python train.py --balance_loss=0.0146 --router_z_loss=0.001 --num_key_value_heads=2 --norm_eps=1e-05 --attn_scale=0.0884 --tie_word_embeddings=false --schedule="wsd" --doc_mask=false
Below are experts of layer 6 (counted from 0) of a mixture-of-experts language model. Rows are named router (the router's row for the expert), down (a neuron's output weights, with its number) and show model dimensions 256-319. Each number is 500 + 25 x the weight over its row's rms, rounded and kept within 0 to 999. Numbers have three digits each.
After each expert's rows: a language model's description of what the expert responds to. This comes from a sample of Wikipedia text that the model never trained on.

# expert 12
router:478501485525489514503478513503476531511507534522522491504516481507551506479487497451517508515519468493493491487516489508489479539511478532469518455468499513514505496479502479518497500485487507
down0:486487493491507509525524514527507500523492468503465500503465491455497489520499459493463462486569528496505501511491505536467501465563532509472518490521498517499464469537528529485540501477514482
down1:507486492486450494479515526507500533479483504472556508505463520469501499504488515473532449487467527520504511502532512490471489531470586512490472521519509469528491530486496505499533519522526531
down2:460482534462483511516541503526481491517555509523503503475516534483494516541503505509510488495512511510509489469498490481511524544533472471503492510500460472531498481443536410495539528551476474
down3:468475505484528488480477481490502496484493524496502459508507505478501500530533523517502511519492524497448451473479520473528501524541504523541549497523457485480474429544464522535481495483451493
down4:537515466488451480528516536473466505476500520535514495509469521512515506482573464517477491513494464518445497523475507499511494455520504502483504568474511485461480515480475530525518546463512520
down5:500502504456508503507501531463492516535524475553467490514521507507503504475497460519526481502482538549479589543465536522484503507508507522487520492507508529551492472514515453493460517547523488
down6:500483518512520481510485502525498512475514473508463562505523519509545499508493444498502467460506486463504493467506460517549470473498503465474532505514486517471512505486485480480548506513500509
down7:506484474482480494533520463523467489539527470472518487555485501507482522473508485468515481464497520511489532523452538523510511476526482476476509453507434498499485532525487508503501469500509486
down8:489487513473482525527503490481478459510496518546475466481538514490466470544497526535489540528521527520483434505500544525547491458517493533494465500458483510505500498513511460508464515526531472
down9:469513505519501497524496548526480546519506508493546521525508488498521481478479447488493514528465550480522525525473467474465496520489497530513515484518449500452464512529510522510460476525454506
down10:502504518524478498493530500518519508475501473448502536515530454513574518478477496477520499510477552523501503524494510501497524491508507464499487497455495486460473521517494548478487509487512460
down11:486488473482468495529538524520491487503506527509500495481488496513499530453476510513509464483468521523508508511519495516518526505498477508500501522518485488531514506532496516463569452508549520
down12:471513467507542527450504526478515502456465488493476485520456446520511534509510496496489493464520509528498523464511495491504452510463529511472543473488521489504488529524476490468494466462514495
down13:483499485457478485472504447501526532488489526494499483491477515562504522509519530516516511506505519496540474482508510528493538518456516526514477509467528500506516484513539561507480529477522483
down14:453455563509469481467503491485499551503492496476509509479482498506524529458509494474540538504557488456503523500501511454563514466498499537486472494501504510465469457466478522499485501496516514
What it handles: Word-final pieces and short function words, such as Where-as, In-stitutes, subs-idence, and at or with, often in legal or governmental text.

# expert 10
router:433533429486500521489528480523452511512532469522486469512506469547467526508493490507494497476499522498469504498467516446536526541473526551484481509488524496473514491489527501474509546475520493
down0:521487475479544439471518468510517510472497495490486514472499484461489500478541468454467451510518530511513508468526494515502475520516497508514503521511495516513539507466478493500473521500531520
down1:468506491457499498478522470475475513497490509489502513527493515478486489526463469510482481475511520493464522489501450533443508464473495513501469515503524488564507497455528498470466504531524484
down2:495503522517505515501510491482523530502460521462527502500490461519460465461522493525480505526491507505486472516499521512469524530530495480496478499486479498503529511496457535502515508440491542
down3:494464504542546504500479480498491515532460445490452526505434503496480526491474482474483495525544475476517546516515490465488509510475477489500505453480527496467512501542482483464526526515471517
down4:503455505536538480507485507527510501512495463542464504482499490519467550501494482464480493537513500546501525496484512486465498536499487491469516412483538492429497500528515484479535480534464488
down5:478515530505508523480515485494508530566501507464534485523482509503532532533474502483518524515478448467486491488518497458505550517448496502468509522543489520544481448494504451508508484496545490
down6:515533515487457501506541505499501497478480442478489519494543501500522533492466510497546509492517470512506526503573499500500515508500551530480479495484500535492465534520543504492477506506446482
down7:504507496480549470532461489468511492487504524463466498499471478457493540505460539509460495496489500483512532527526476544531507458511508501485499523461494515480504497484540504547470515497488537
down8:524515493493477509477481508531495494469493509529526481505527527493507492562502570541556539519515513518480477505495505521528474482512507498482476539504491492509499467526497515500501535492495505
down9:547490484409477516480533533541494470503493501478507499532489513525529507483508506522501505496442507472456531509531465473499477537479515520522528479475489490544499504548545499516487506505504470
down10:488517484492450499545473489522476491501516535525561505491535500504504504507535502515510494481490538532466517519490505530496471508519493497491504507498540484490504547499533533545502477499483526
down11:499469492515576476526506469519518464511448449507456523449457488502496511488492468458447505525553499526546558524542497483499512549472473479509492469465515519500521505516503480468490488509500449
down12:496531527579532484548517517531476508510499514528493496498490501546509500463483502483514480510499503532512465505518484502524541506478536494498476485476481503433500530470496488509543460491466503
down13:507545484490492461535500525496499485486525485466515513520502490465538472530494485535465487490540494511497489476443472515524529495520445523469490468537489517531461517529503476531476537477509505
down14:533520515536480526538505538536524501513511510533487475469515494473497537512467513492525508485541501512492493475517485477505502506506578473513502529459491494459513534487454504514510473500541532
What it handles: Commas, pipe cell separators and line breaks in wiki tables, sports results, chess notation and lists, plus words like International, Genus.

# expert 57
router:557473502401504483452535505508485527538514542503484508512481482489522524478517476470515493496492503503480471519489482522523495501472528511516506479524489460475507508517498506488500497485518456
down0:478507518531514506504487530515455481447457490515551504528542479486511472500489516491493508481534466486476549443461537470530559512470502523536530496507520484514525517481489446540512494516494513
down1:540495507505556495466505477498498486468529489501527512490498522493474485538518480532557524470472514510526536506558487490488442471489490451495501516468498530476473510482498513458538493485505494
down2:478569478519510470483516558494547486475504445490536524543537444489532487470517533480509474526469490489521501440478531479504513489526513495507503494541515498476493470544519489493499557550479489
down3:505489494491492482476470485464492521482487466470532471463489496505537486473562532540533489491461528518492519482492501473476465518510582476518452444549499480525525540486449480481493516505493523
down4:469493476488489540482520486451504490519507503499525518484488490509501439515485472502475504484533494515538529420511489484526490542524524516488441473520473482523501474500545491451541514483519503
down5:465530478461468508536507454460523512524517517490532497503503544476507482518508506490493456472457483504543503502493497496496498471472515489492485490500560502550515524515497547511535511507469523
down6:487485516494483488503577473478495509504483506482520512509466446499527493540479477495470561482531487520532504536486495502498484494527513487487482533510528506464439488499546488475524528509504511
down7:512505509480507511496505540469458477493504514527472499464518494499484488503486482498473554525516473512532513487507542486496490478458476484491550484498464522516502487487527493497481450483462462
down8:557489508463534513518522476448488440512530489487496503478472543540512504479504490488506510512496504520455508510479484531519505484489453478456464486459541524504472495516487514492496495516520496
down9:524463559502536485544468480477472459489520561546545480531462531542478528518507472520512456519453488522472554447540520462528478532460521517492513450495491512537524527517465495486494454454473471
down10:494515499487500482520521477529523504519513531492480516475492520513517506500482513486507528536483508522553484595474483496492469513491556499484464525515504560494492523516542530529482520546506504
down11:562502483462530452531483501497504481486519500512476502543521479510443539492484507525461474535460521496479475514505553550520483469481497481501523514500485505514543471504492501543500482495500535
down12:460526533527509461466470498531474471443479522511509478483465489524475510510511515500544547467502495516456557496462471496445540477528498496473500531470479482490473485502484472505505517488497463
down13:519502537494471449485557477483508515530514509518478482510508517503491475473489503513505531470490498450551491476480477500473499511507493497505515544513494537478469446464523490500524510496495523
down14:493530506493491439467480490503478521533468467510505489499486518471504508461517507554593527468493530525471526506500478501461487499526557479501513516498469496543465523452473519499467498515511504
What it handles: Pieces like comp-are, Emir-ati and Man-mo-han, and section markers and articles in sports and politician biographies.

# expert 37
router:556494476517536500502482469490533516504512501497504458467496466509531526497466491488526482485520534476465529518485508442502482477493485517524473511463472497453459487531472489465501477527502533
down0:526463496477552465536486487514519497518475482503439497503490500544504465530533491489503488500495499499479498507485492486518515527511448457535495520489492535506499497527496515466533508486504451
down1:482426524569525477497504494523465498499555477481472478494517436542493488479506489471530508555497494528506505472518459494497512503498481483547478481464499508473462455486514491442518532554491471
down2:510479529512488511539491455516492490538529519527513486493504492478464499518521513484459487517449521535526483485499487509488500508539455466507507496520512509529478509497524506499541537500453495
down3:533465530518516460528501486517478518519527530498489487481528496535488503509459494508479506544487532512501498491485474484519490504514483457495470460498465486519465462491480497490520518540515463
down4:516510475470485530506471526454464465512507543441485502499463515513489508463511481522509504503495513491531459507508497475444471526508545462524480464514518520557499485491489510498529504466540509
down5:511507451497508463490485474458499490531486497500444516535526487473522459566501546473493491484472551490483487494515484507546495488481512510524498496496459497542479488543499510482483516531473531
down6:496496516490541506461456550495488451531464482441478480483503524535469502499505483449496478479502456482470491470499500514469509499511510498491523481438492521475488539507497547538544480474503533
down7:505497473496499480530495495514540543483506489505519499516535491482524534492501466505516510528527521535547495527553520506458489517489546524462493471509507499535548523495485442473540494520471530
down8:488514506492482495476525466490510484503523500539484481454518514504538507481510539536491507509491517495474495507488505501516507496513494491500523450530515474481543513497484547499508493489516459
down9:511523452552489486494503480501477501572514460459513507493479514488505498466500571526528517451508518496468514519512523542459540493521521497546517507514484496503475519468475495498519475473448491
down10:454501493497520504490522565495477550523537505490489469447533524455534470428526496440496493522520507553499495544530475516495496533533516489505514455530459497505506465508530507552497533506524519
down11:523554517506453498483508556529491504424495462464477531481485517519494422463528493478499503477489519503439550504513547502548520470512527511471477516532502483499504538458509499465516485503498493
down12:488530476464484493505532450518516562518475529472470508469501505505532527448471542549511518454498485466481529471480491542486490570515495480485510522500488513479547522500505526509529493512503455
down13:482546500447506473476478449534511501499497512501489527537547509518477498491529436511505498493473495526527570471477466501496537490522425532492499527557488485508488493480512489540528534485497524
down14:492441467513505496533505494500486549488537499509559510521475466539498501520511470505488503529471494524478519493507504500466518518514455539537510475473520541521508489482475535482549490503500510
What it handles: Words in football club careers and stats tables, such as role, deployed, penalties, Goals, and club or town names.

# expert 6
router:575475508467496486505531520474519528546537508491500448495472471481486477516468454508497509511485499502470509485482508520492505505534538469467498528469511503524475539518479506487476497534448526
down0:477515493461572532477458497481468531509534466469537511481517516483505448509492550495541444505518474507485469553513527476501503503469491507460500458491511496532523496473492464531506505522543465
down1:521500508500497490485517508497494457493501488495521513487469505531527510530494523448488493523470483495533511534509489498517470475514543462521490576528529500472529508545505523504544556483521505
down2:504494505534500532507480463528476502492445481486503514479511488526545452497524498496435477519534486502486515525492516511457518531486508491484496451491504548504487480474546525499503487494487453
down3:482521516477528476526482464505485554502512515517526496461543515457471454444504489530522543523475492506440531525432518459497544502481469551511473490529465495492485517508534488476505473509499516
down4:500476455487474431494495476506507482555509473503530502500439497492505498494504520479447472471540525465541521494514459481442505475505509512528532502484473533503495490508506536470502502454495511
down5:505493505547502531521514474518524485521476509479477519487524509541536517515517503490517460471494502537474509484489480504505476505506495523458496493501562527488509506507474546458489486466486462
down6:468472458476495504524507497493501464487497499490469528492453486553518514497512490501511518476512454498521459470523466521506512494483460508480515484486534499515504498559466524479483500435489548
down7:536480535483534490519463532504510460508528528495492455443506457482490519473458493479510473515464516520539475518542498504473500523514520498525482522516485467527531470507509498516509471467484528
down8:490492556532448530511505549483466510539456488438478519486519545488467502493519499503489541531525500490487510531489454429489501536490496464486551450502533497499474483486425481524519475499501502
down9:539527477515524513472468473527532539517472502488484487520501506469493538556487498495498486493502508493512488515499513478481556488496520473481487538461500495524489480490512458493520488553519541
down10:497484497485556417517509488524473526511468461511459520483465512500508523486525484537525497465513496512497547502508488481509465467552450491514519505491472481470454511516497518485484496523511535
down11:520466505503490508500484500510499497498513495501489506519495509523540532538535511495461520543494502499498468486479535496478506535503462502446468494500459487520520521428513518486495525487484462
down12:460464496478497493500493530467486462524515457522502491539515540494524504517506506483464516567500490499479495534476473487477492474490435481488488471474493508544520492471485476491516463514452513
down13:476465485470527500478502516485537475478538500468481515514495479552508523479492474482510524492506464516505450486515455502509496499507445510485502464522508506489502509531507489465444539465501545
down14:533445535443498480521530516510490465506495500501468506523466464522526523547520485515496536472490505484516511509524506484536470471529484470518518475517497532457453514538460482482497522498515490
What it handles: Number pieces starting years and counts, such as 20 of 2015 and 18 of 1805, plus month names and year or years in demographic or economic text.

# expert 25
router:440504468479492526503523471498479522503516498461519507485504472499546465523566517460531461501481469519509461557469497475486454505503491474501457534459470477479434523513479519515526492500473483
down0:548496466518503505505516450520484478508508493520509556515492513504518507544470489486524489478546522491546474489461456502468448497487464504531523521441505506484505513530496496529458518475529516
down1:492478493544541529502524517496517492500527485501511472489526526504491473491500535498514502500474470524531477473533519514494513476488445532509463505516494515481511494531497441503491477480498461
down2:496490483510486465513525482542475517517531504496487526510489468506530494516512465490529525479507492531517505490527552467468534529514453500504513507509484531475477478527557507497458471472497536
down3:478495512530512488482473472495498483506514535461530474478507490476506532515540491545511540512517487502484484530517490499508498524490491503480503516463471529495489524496514522506499483530486472
down4:482500522490464433477503523509536502517498546461526505486446515496510481477517528471477520472426520496480540508488472553486494488486490496531516508539511495511482506471480500460497494469513531
down5:489499515497484493496499556513508507470465494534535447517508534487492468478487505515514489494523463511524490529459523561505533497493475501498528486461489544506521478516447478482512455540509508
down6:490511517473518488477453484505487505519506510505483505467507518470486465455464494523474471473460468476538489462551505530512504516502475493443481489510496495565479509518498522481529535549519522
down7:504502550492514507453483476517497533540494516456544468488501525500542485478528508457418484486475540466517538494486495495553505510537483525500505532503498518555490498467501463535484512509506493
down8:542459453530498506494504486507462512521482545462489436480515513490505522533511459480506509452540449484512487473529517557528508499505446561499547521499507492523513490478550488523531486506472474
down9:511481438498518459486528487525505475465534502517545490484523529504503507501530494491522479476488483540491493506473501524506502551523466506509493536497462494489511516509494486514437505536512454
down10:525519465524473509526541505477468482503523480509505527494497472521482565499509479485472529552506511489491501483529484455534542483487530531479498493554495547400450482499567528541484507556497451
down11:484515515524513481514495473504479481543483517505498517490463468532470495512448476522546499544482510455466517496507428487519494515477508514451488524495535519462512493478471551526517518528465467
down12:481484526494460506489484468561504483452518500504470481512536525513496481551482496520499514476484553500550449480485470492494504533554511503524504477488431455531516455510508544511506446500483507
down13:512476505501486529498508504528517481499514504512477492486526497480451541515476524521518482472509524533519512493515479504526486531493468524487529481469535496520495517519542567525495502549490494
down14:482514509477514480484482500466476474477485546496506463522495496522507499523493509510498506514538503506456508526520523481492562485491492467529486490500511467504467474517488481468483488532471485
What it handles: Colons in lists and tables, color words like black and red, and known in phrases such as also known as.

# expert 21
router:488501490480486524482481513486512545480519506521498515499492493541525486538546463436507488463489506486481512493517502445513487476551528461508504461513532474478512528479481500512496533538531462
down0:486498499456464504562476501544493499464523517514526484514495523523481527500483517506540525492456547496495482503482447473473469493512479524457503508511527501511519518482463549528521486497473488
down1:500535473504496496514523497563460494468528520478501490546510528453492478513527498491482513502503528519485516522526506466443493510529491486511518556487515508476504516542549508534514466510512499
down2:495470474455517501508473496503482519503501473480540493486545507489520510477495485506500451486550482510509541501499491484516501509506470514480517480470469501511478465502495495507493483514529473
down3:538468493462486462454508480485488484516488499480513510486506474507514466510489475521486466537459492537488485483495542527503540493488512517549532518502492510499478475502526479481467527503486517
down4:523480505540527490449546484456517473524523450523460510479509507498517473525521513503453520499508474444474477501468521528522502480486510494512503488495469511518488490487502464494493539509535542
down5:506513457524494502487490510490497499463523475463520520482530486558529484511481481519449493516489527490502481535497481492526483490550476468479519473505503507491486472539522477498538510489474498
down6:510509503531514507485534505495486490495460490513435513480478497498536474496539495537483521521527470474508551520484498487524514513494525481506501463504495531507477493534494447495460568513549517
down7:483516493446480502563462496558500532465527556496537483529485501472474528503490512484539494484493531533486494512525479479473501504507474528472523516513543476495493491495513531487535462508481492
down8:494534505465437511525483495489499464476513539515538484516486483494528545483529522462510523486492487498519541505492510506514472500496505536503484501479519505471530541507476513502497470490518488
down9:518502495505476483523472500502518527517514489522538472511501512523487470483474506488546523523490469476502449497493432509513466506472451475512460466506514491478491492514485460516528506505530519
down10:526510491490491444485512469516455476512509506487506522474500494502473519510473478498497500498535472501499520526502500450551463503503496474466527489514473541503495518512494494491530489457491487
down11:521523486478504459492503548481464507467527492495463490514535495514477475492497493449496497454481525506499474510517512490502509521538531555520512523532520494524503485481472526515510476498527494
down12:514513501527508503447514460469494483502454454506492505472510507524507461484504470520509512518509484494519505506504494513526484494494525513500477489459495512502491495535492498517481543518500502
down13:503499518460528538496516502485495500525528536473514443529503507508503470455506493477489482503466487500523469518481482508507456512515507494489465510487475480517503534479506484440487502492508528
down14:513524553464459470508511500496490534514451520493497479537513533483499524513505501506479498548511494510512458499501457469512518503496528537491490479498535511508514498493509486505516503500525507
What it handles: Word-initial pieces like mos in mosquitoes, Moscow and mosques, plus "No." before jersey numbers and "in" for inches or years.

# expert 20
router:518492508521560519494522529493465513502502518509493485534515517505508494515483469475500501499508465474476511484499530502538530492502498551510512450500530472482510503516466448496540509457505492
down0:430536495464481537519503540526503490504515509453513542492507522496491485477519477490485491506495492511450443468502524503470502535499464549468499507512459511499542510534488510544504511495489490
down1:550466486502500482508500505509511510484541487494505501494495494555512473497500521533487512490501470499462501512503456499489505498534493529493516503481514514498525469507490525509502545487525517
down2:444528508468500550531487477532481484528470472452527500518476471508446517476491479495466525485505493516453479552522527503463463540530499513521493522480447499505537486511464524530495488521518499
down3:536490514551520454485487505485446519444497521537483513475476469509496540555490506457495480479531473497538514507515462488485462473511525522503508461487499501516483496484513468512493511487422470
down4:516489504474539489463502519507501481482490483452538512493506488524516479517528512521500544507526494513500502497486441498488484509526470504469479532520475465494512497497516502491513493536494497
down5:492515506488511605501500506501507481515482482506541489520537542436508489530542496490517505488473490464486487494513511485438504514493461459489481502514483534546514518476508524529519436492518521
down6:486482485487518432466425497488541514456527483533490514515487495498538481468480561533466478463482517513484479525465492501480464484446502516512566485454465518566472497537493535498487460495497511
down7:543465477542506490477493443512553493500479523538492492505490494524523522491493523490509520487523463437536575528526490481531507453510499475498508511503541481467464483479543518475557500461491477
down8:456505508458531501516512488506492479514508523471504529512470512460484503511506509496519483494482499539500430522528510502511493513508504504540516555465455543567500496539472499500466498499481457
down9:531542514550522486534476483501489484496466466516520468503495471496466506431507473540497515498527483476519501503524499463505492445491515529503485498502554513472475485489501491504494470535520473
down10:523544487461498570486498545482501484468522523513508491496513464516459476520509467505488502493516452498527525469495443477534456499518431528469473490502487520500494532496502461517467470521511488
down11:486471449516486495488491540539557510484535513509484454458489478534536528507511521546493525482507494506431553531533536488507510521495491469514493511496492535479493482511496482482505478440509518
down12:461512496521517486513508506530539473494487525494531563483500513455504483532551502480506498526490503535484473476516488513496506495499476507450513495541478505515495523512504494538491464461554497
down13:524488499488505495509490484519503475499472525522483507489505494500527496512508528507479502482499448492474480508488487543500536540509468477525487533466488522511481479518540460515453490517492533
down14:496474523507510501504499530507475488493515536538438520467522525512496497500475460495510491526482525551478545492471574531495483520494502493506547499517485499516540548548472499432542513503509510
What it handles: Film and television words such as story, title, performance, episode, studio and producer, plus pipes and dashes in cast and episode lists.

# expert 3
router:493439528506532482484535542550524458526502504578469477504520497519511502535471543542481493519494515512499529476479488478531484489504532532517475538512492514513508542494526494494481532503518498
down0:521500491530525547492471488542506514511492511520475462503488495525524448504528480525501443464507529485479553518496456513539533505512502494505541513505507488539451466536498457502496498508531505
down1:492538515527533467540511491516492464496488487490499546488497498549536464487475487481477477482545490490495503528493507518497493480516479462568506494481476478467473497549468496514474456474479456
down2:511519513501496473463512511466518477536482489537464488525535519460523502524490514502475491519484497513519526451498492486503490509529512498468510502487499495517453500522510529476528485517478518
down3:469524518455466504465501474489507478513506510508470505477501515437535497516481517499508479519518493521492498506518507516519498485492435454476513498471450525538490484468507473505456522505534492
down4:531464480483477551493541467500503483521484501525478501504475478495543503518472482464514515532545490522452488497445545504502485484499515482456484471442465521545505490471539470531486520513504531
down5:490524501483514456497507470469476469478514485456531499486512483479458504478553457495451495471465520444480514489496517531531499490562472529528483507528495465458494487510517498470496497468499510
down6:514470542569510512470517521510516463535458475492492532532505480489511489534479500465488492484521478527499492477472513462496521503507499461481453513467491516487501484487490465511484514547466500
down7:488486514533494528522489514503480493532504513529509492496495517464458495491510509517502484527507472510515506479478492502500529475501489557498481519469481518500496502505514467523505503506502514
down8:502499531530503522517517467513489510492483492510483531488526486501491485470477464539503508494531475492507479474503488459512512546525530521497474506514475506480532505476478477473518479523477494
down9:484535480477530471530535525516534464495471472544510491474532503487501550482502547450495489415515515486500466484495498538508496543469489503548478533506493499475511503487501495511506496456533508
down10:537505493496496495434445525501532490533498489493548492494518489495540494479490445449491498470480523495491507468492479449478476529516514493470523494488499533498525495493469492480506511454486520
down11:511477495490471520471495536490470545531521480528446498506516477458488511519494466524487499550514538490495537495508489520539480510508496482498526488510522501525483466478537516515510506483527474
down12:478519530502541491523504498466441468475522499496524473451508467500465497427511466520509501443506466510458532504511481515463512463506458508533525511503496494498520490492513512545478462498508456
down13:494499498478496479477525494442475539501538506503481481480508506444518522495467489502476490497479471501506490500525445541507509514467509498467529522532497493512497466462535482508533519511494491
down14:506496488520497486445461477500542465533529497467486563495518490521529482467510490483465501546502484561510499494486533500489495489501482476518468510521493505496472512540518501520481529475463502
What it handles: Later pieces of proper names and place names, such as Mey-ers, Los Angeles, New York, and "University of Texas at" Austin.

# expert 13
router:530494531507482549475513488500467508476496485506568478539508490482531487498476512462518527490519460476454496532511506517485463497538522529475493505510500463516506541508488490473526527472503523
down0:487480489515480559502521534530463508522512516511479519501506554503549477547459490477510428494501521499525510524475487528482509505525523470512480494479495548460535462549479486483528465479491500
down1:501484507499507504509539558501517485526457501493511452484508530516463516509509495493488503499481503495527498537492574512479512484492520471509486522476500498549477471507468468497545551499521488
down2:483465504519470515506464454524492464475545526505505529480475499487484504462475498524566490472511470525420492493531501490465478503515507511529480488501558463505507486493529516484502493457500493
down3:511516504498490521542488522493557473528513456518522478488544505503487487490500488503517477527496421478516487502510472497511509481525484531454472511504545530525472485497498501513487456472485480
down4:522535505493512471463525540472510463522507467521510478491498489493533489494476508500492504496558431489497542495505519485506520485485491498467459522536517484499472543522534464496440514528516490
down5:507539521432490504496512491505486476502521485500500510496501513484502526541489485442452515500491540479498486536544457464495523548505498523478513548500508495561541497487481502505574539518520489
down6:528520522513508462491465515459500542506468446529462534495502501497492463469471493524460495493475518524503520490530486459470518496493524505528507494497442476499482550493500545516481532490449559
down7:519523513553506530518500536448516491569498468523558455488541533451483515483486475507548501523486448507519505478475502502541510465524488498501527517472529500515472472469483530481510464519506500
down8:503504469510510490467537488540485516510523532500513537474489506514532471482526479500533488484490479505485470554490530499508499485530491467521482529512503499517518495470450488508451575485504501
down9:449500515541488516536508539537489475537475498502490458456497547515516490537508501490529472500504457460522550513526474510512534476522498454461449504483496509469493499491569481552496474482484507
down10:484483492521483542570485459532458544495485508470518508512517506474482505519507515511504471510460556496509480513498486520485488487536515484495532471505539527477516469478500511519559473475496522
down11:537553537490510448485505533469517505499525492521484507490525515455553515533510507482492570486528454512506505502496478471523503484492512501492504461499441464483476496498536485491459484522505554
down12:503475517453513473512508487481540526510482466506475542494531523512489494498497496478502506524493513505486500490481486493523480489518485496493501456536508458530516499495472521477535480477502526
down13:507483522476450484491476482580486546470532525522513513492495533518524441488515526490466523507496541503490476484529486494469495537501488536524530517525481534475504516543496517537527506487508562
down14:467504506524487508540491483500528510541452500469480520491532513510444494495511494521518477509497549478468455507519519487515467496514491496498508446433492494498498508486493530497545497459484529
What it handles: Single digits in ISBNs and numbers, plus word pieces right after an opening quote or bracket, such as "a", [a], co-curated.

# expert 4
router:523454509479485516527547527537498465535493542527507475509511475501509530504440520574507530502484445501514557517517511484500498524512487527526505483477510509473453528500500507510473506500475511
down0:501554501508488486492504506511527510513483494512503467497470491494488479520476552476494528505512548510493480491456512516469541532459535497469493519467483511467479551478481493497504456471467496
down1:427526459494496494499487515504475465500543505487494551534499514460509520470481493515495448495499509537570502507501490495515505516514467498471499515524459506526460483509523470462464484492560473
down2:495533496483513475516525498486509506451518537493467528515492525447521552497513474504478482437506504517547490448492520501515493504516470506535490524509489538515507501471508527497511491511529480
down3:516510516469516441470502515523495526489477521516518496451518463504484502542522558542488529509511505464491447518469474529521523522471530471493497524510471509536490509480514473474456496526494488
down4:507502530517545544500504504524484509541517477474482509506489531496489526513531486531525481545497514481489487455464534514509510479462511521480515546518435491463511510500489489495536543538509463
down5:522558479523476501471543504505522468470494466513506492474487537486493456547494517481502543499490475544449525494455522498501484522505508490488447557484540485461497513530492478514491513480467533
down6:503519527494556484464463477498540493491530484487454525526525494463463512471517553518513470485500502506501492496548506506555539471496485484500518492509492512530505472481508478480538493517501485
down7:495476463464537434486453492505501491487481516526474494479495495501507461511526510529512506504512472491456477508506488551533503488459516504499528463493480510524500458483481512495485528493463446
down8:507541489492485531515518489537504496503515520552456513489468557532486474479463488470459486549520492468460513497504481535514487481486525455545512495504522557458510509505508496514480476479480458
down9:494507499507462511552467548504507492484493523490500468518466506524529571460481505494548503478546452544445485489453517503510506515508506507512484489501537513471477529473535547482503451495495513
down10:488488561496491460485484479519551523510446505506511532469500508502454540497540539453502518472534478510522506505498500494467520532517478495552478512530521518458511491529500537539493488536518460
down11:420537493522505531482497477541509489495520542463479517554490494477521498442511468483539473498496529489536496482498514485514495532520471507513468469548507480538492500474477483518494483492512514
down12:549471462499488462470557478502492474492563476501493531462490510498523444501490462446477481488474536512483521468456514465526515518488501465502498472483542503481493450489495482500484570517523485
down13:509461497477491467516490530528533488470528484493512509491521431497495498480512526524469498499494515501475488476518481469525511524513499498549485490499509482539532477505483523506507528515482529
down14:498456472530496537506491518454522468485487498538543480489502477538488526517485521543495504498512525485482485467480512500512473503515518501485485507467463535501481445440500469543517527485536495
What it handles: Word-final plural and agent suffixes on nouns for groups of people or things, such as historians, officials, students, nymphs, ships.

# expert 19
router:498506521512518492469496510489507519517523518557437527469476519472539515488531486519473485478488490490475538494459513480495447470536505542449490485520468447491568504511510478490512529476503494
down0:488459517521502476520500450540522478487512498465510475498494491519483472527519504457514487478528464499529455506505525505492535540478496469547515513539488517470511482513519531502512452461501515
down1:492492520524569521491494511501509486508493473523508468498488431528540517516500491480536511492516475500501520493513500462562531447507477494466486471486486487498487540504491461481472506489460507
down2:526512507522452498536526500507488458486522485502485515529511517487477482469493511512490457540505469499476452503506526512467483520500517478508540475537448488458479480566503513493505468496553524
down3:497478478514515497480537459526468511471492525458510496519510468538461494469497459499509490447533494517509516487518462502532520541504486501499501516476470502516522472514494480469497491468506475
down4:437524491536513506517512538485488479510493462510468492508516503497510452512505512500553497515492523553498502522460484511475500491538529475543521486521535476491525485497493517506524514508469526
down5:465488509441439512536507461490520496521517504509483537509512492469464473515528497516411467506501488486495471513486496551487487531530499497526527482493488488493538459516524528534530509521559520
down6:475475463492507483507491451512476553491516485500515465467510480504486488509511532531560474477514543504485496475517492486510492492498528488516516498480500496534476461515514493478525489460516494
down7:466502480488507457485478509495504516559492514522490470517516500515514501486491495532449514554482460461503510517475499506466474482512455536540477556534517513524501463451494509478547514520518500
down8:484511497497517496521464548485509513464544495479455526476509516453496514479467481503487494501508465458477501491497457534495538457543487450508480502524444486518513508477526501471579456529553484
down9:523467484538514485491484504541486486486485450481546493500523482501518479511507450469568494492525501503531497522511483447532539479501502509493525459534549500468512500499530517503497497467489490
down10:486494520456533537506509494476502487453512470533485492506514511494464475483528519497499488481518472470513480491520479493518488512518505457450512477515498509512498469500520468473512496535535492
down11:511471528533508502502472515504516537521449496485480509487512508470517531481533479491510497485507498472502521460485495488561492480503482492475500501486509478537485472483524474473509499504527462
down12:519477475526493525559491455507517523437513508491514505533549511481515548525507478433542501487512509485533504497536465512505454498475451493519501475489470500468479483515536502497480519477534506
down13:504468534523449539535497474511498476501557505500503513527515470493451490459519479534479438511487441469482485477531475494495522500465540498486495424532455520475530467519524519508501469529540516
down14:523533448504524500480536476494486529513487471536501448495482461504533468537463468493498551478513515481518513479484446493558525484498479535475471515495501465511497520455520521490507534525497511
What it handles: Middle pieces of personal and foreign names like Le-iv-on and K-oll-er, plus month names and loan in football squad tables.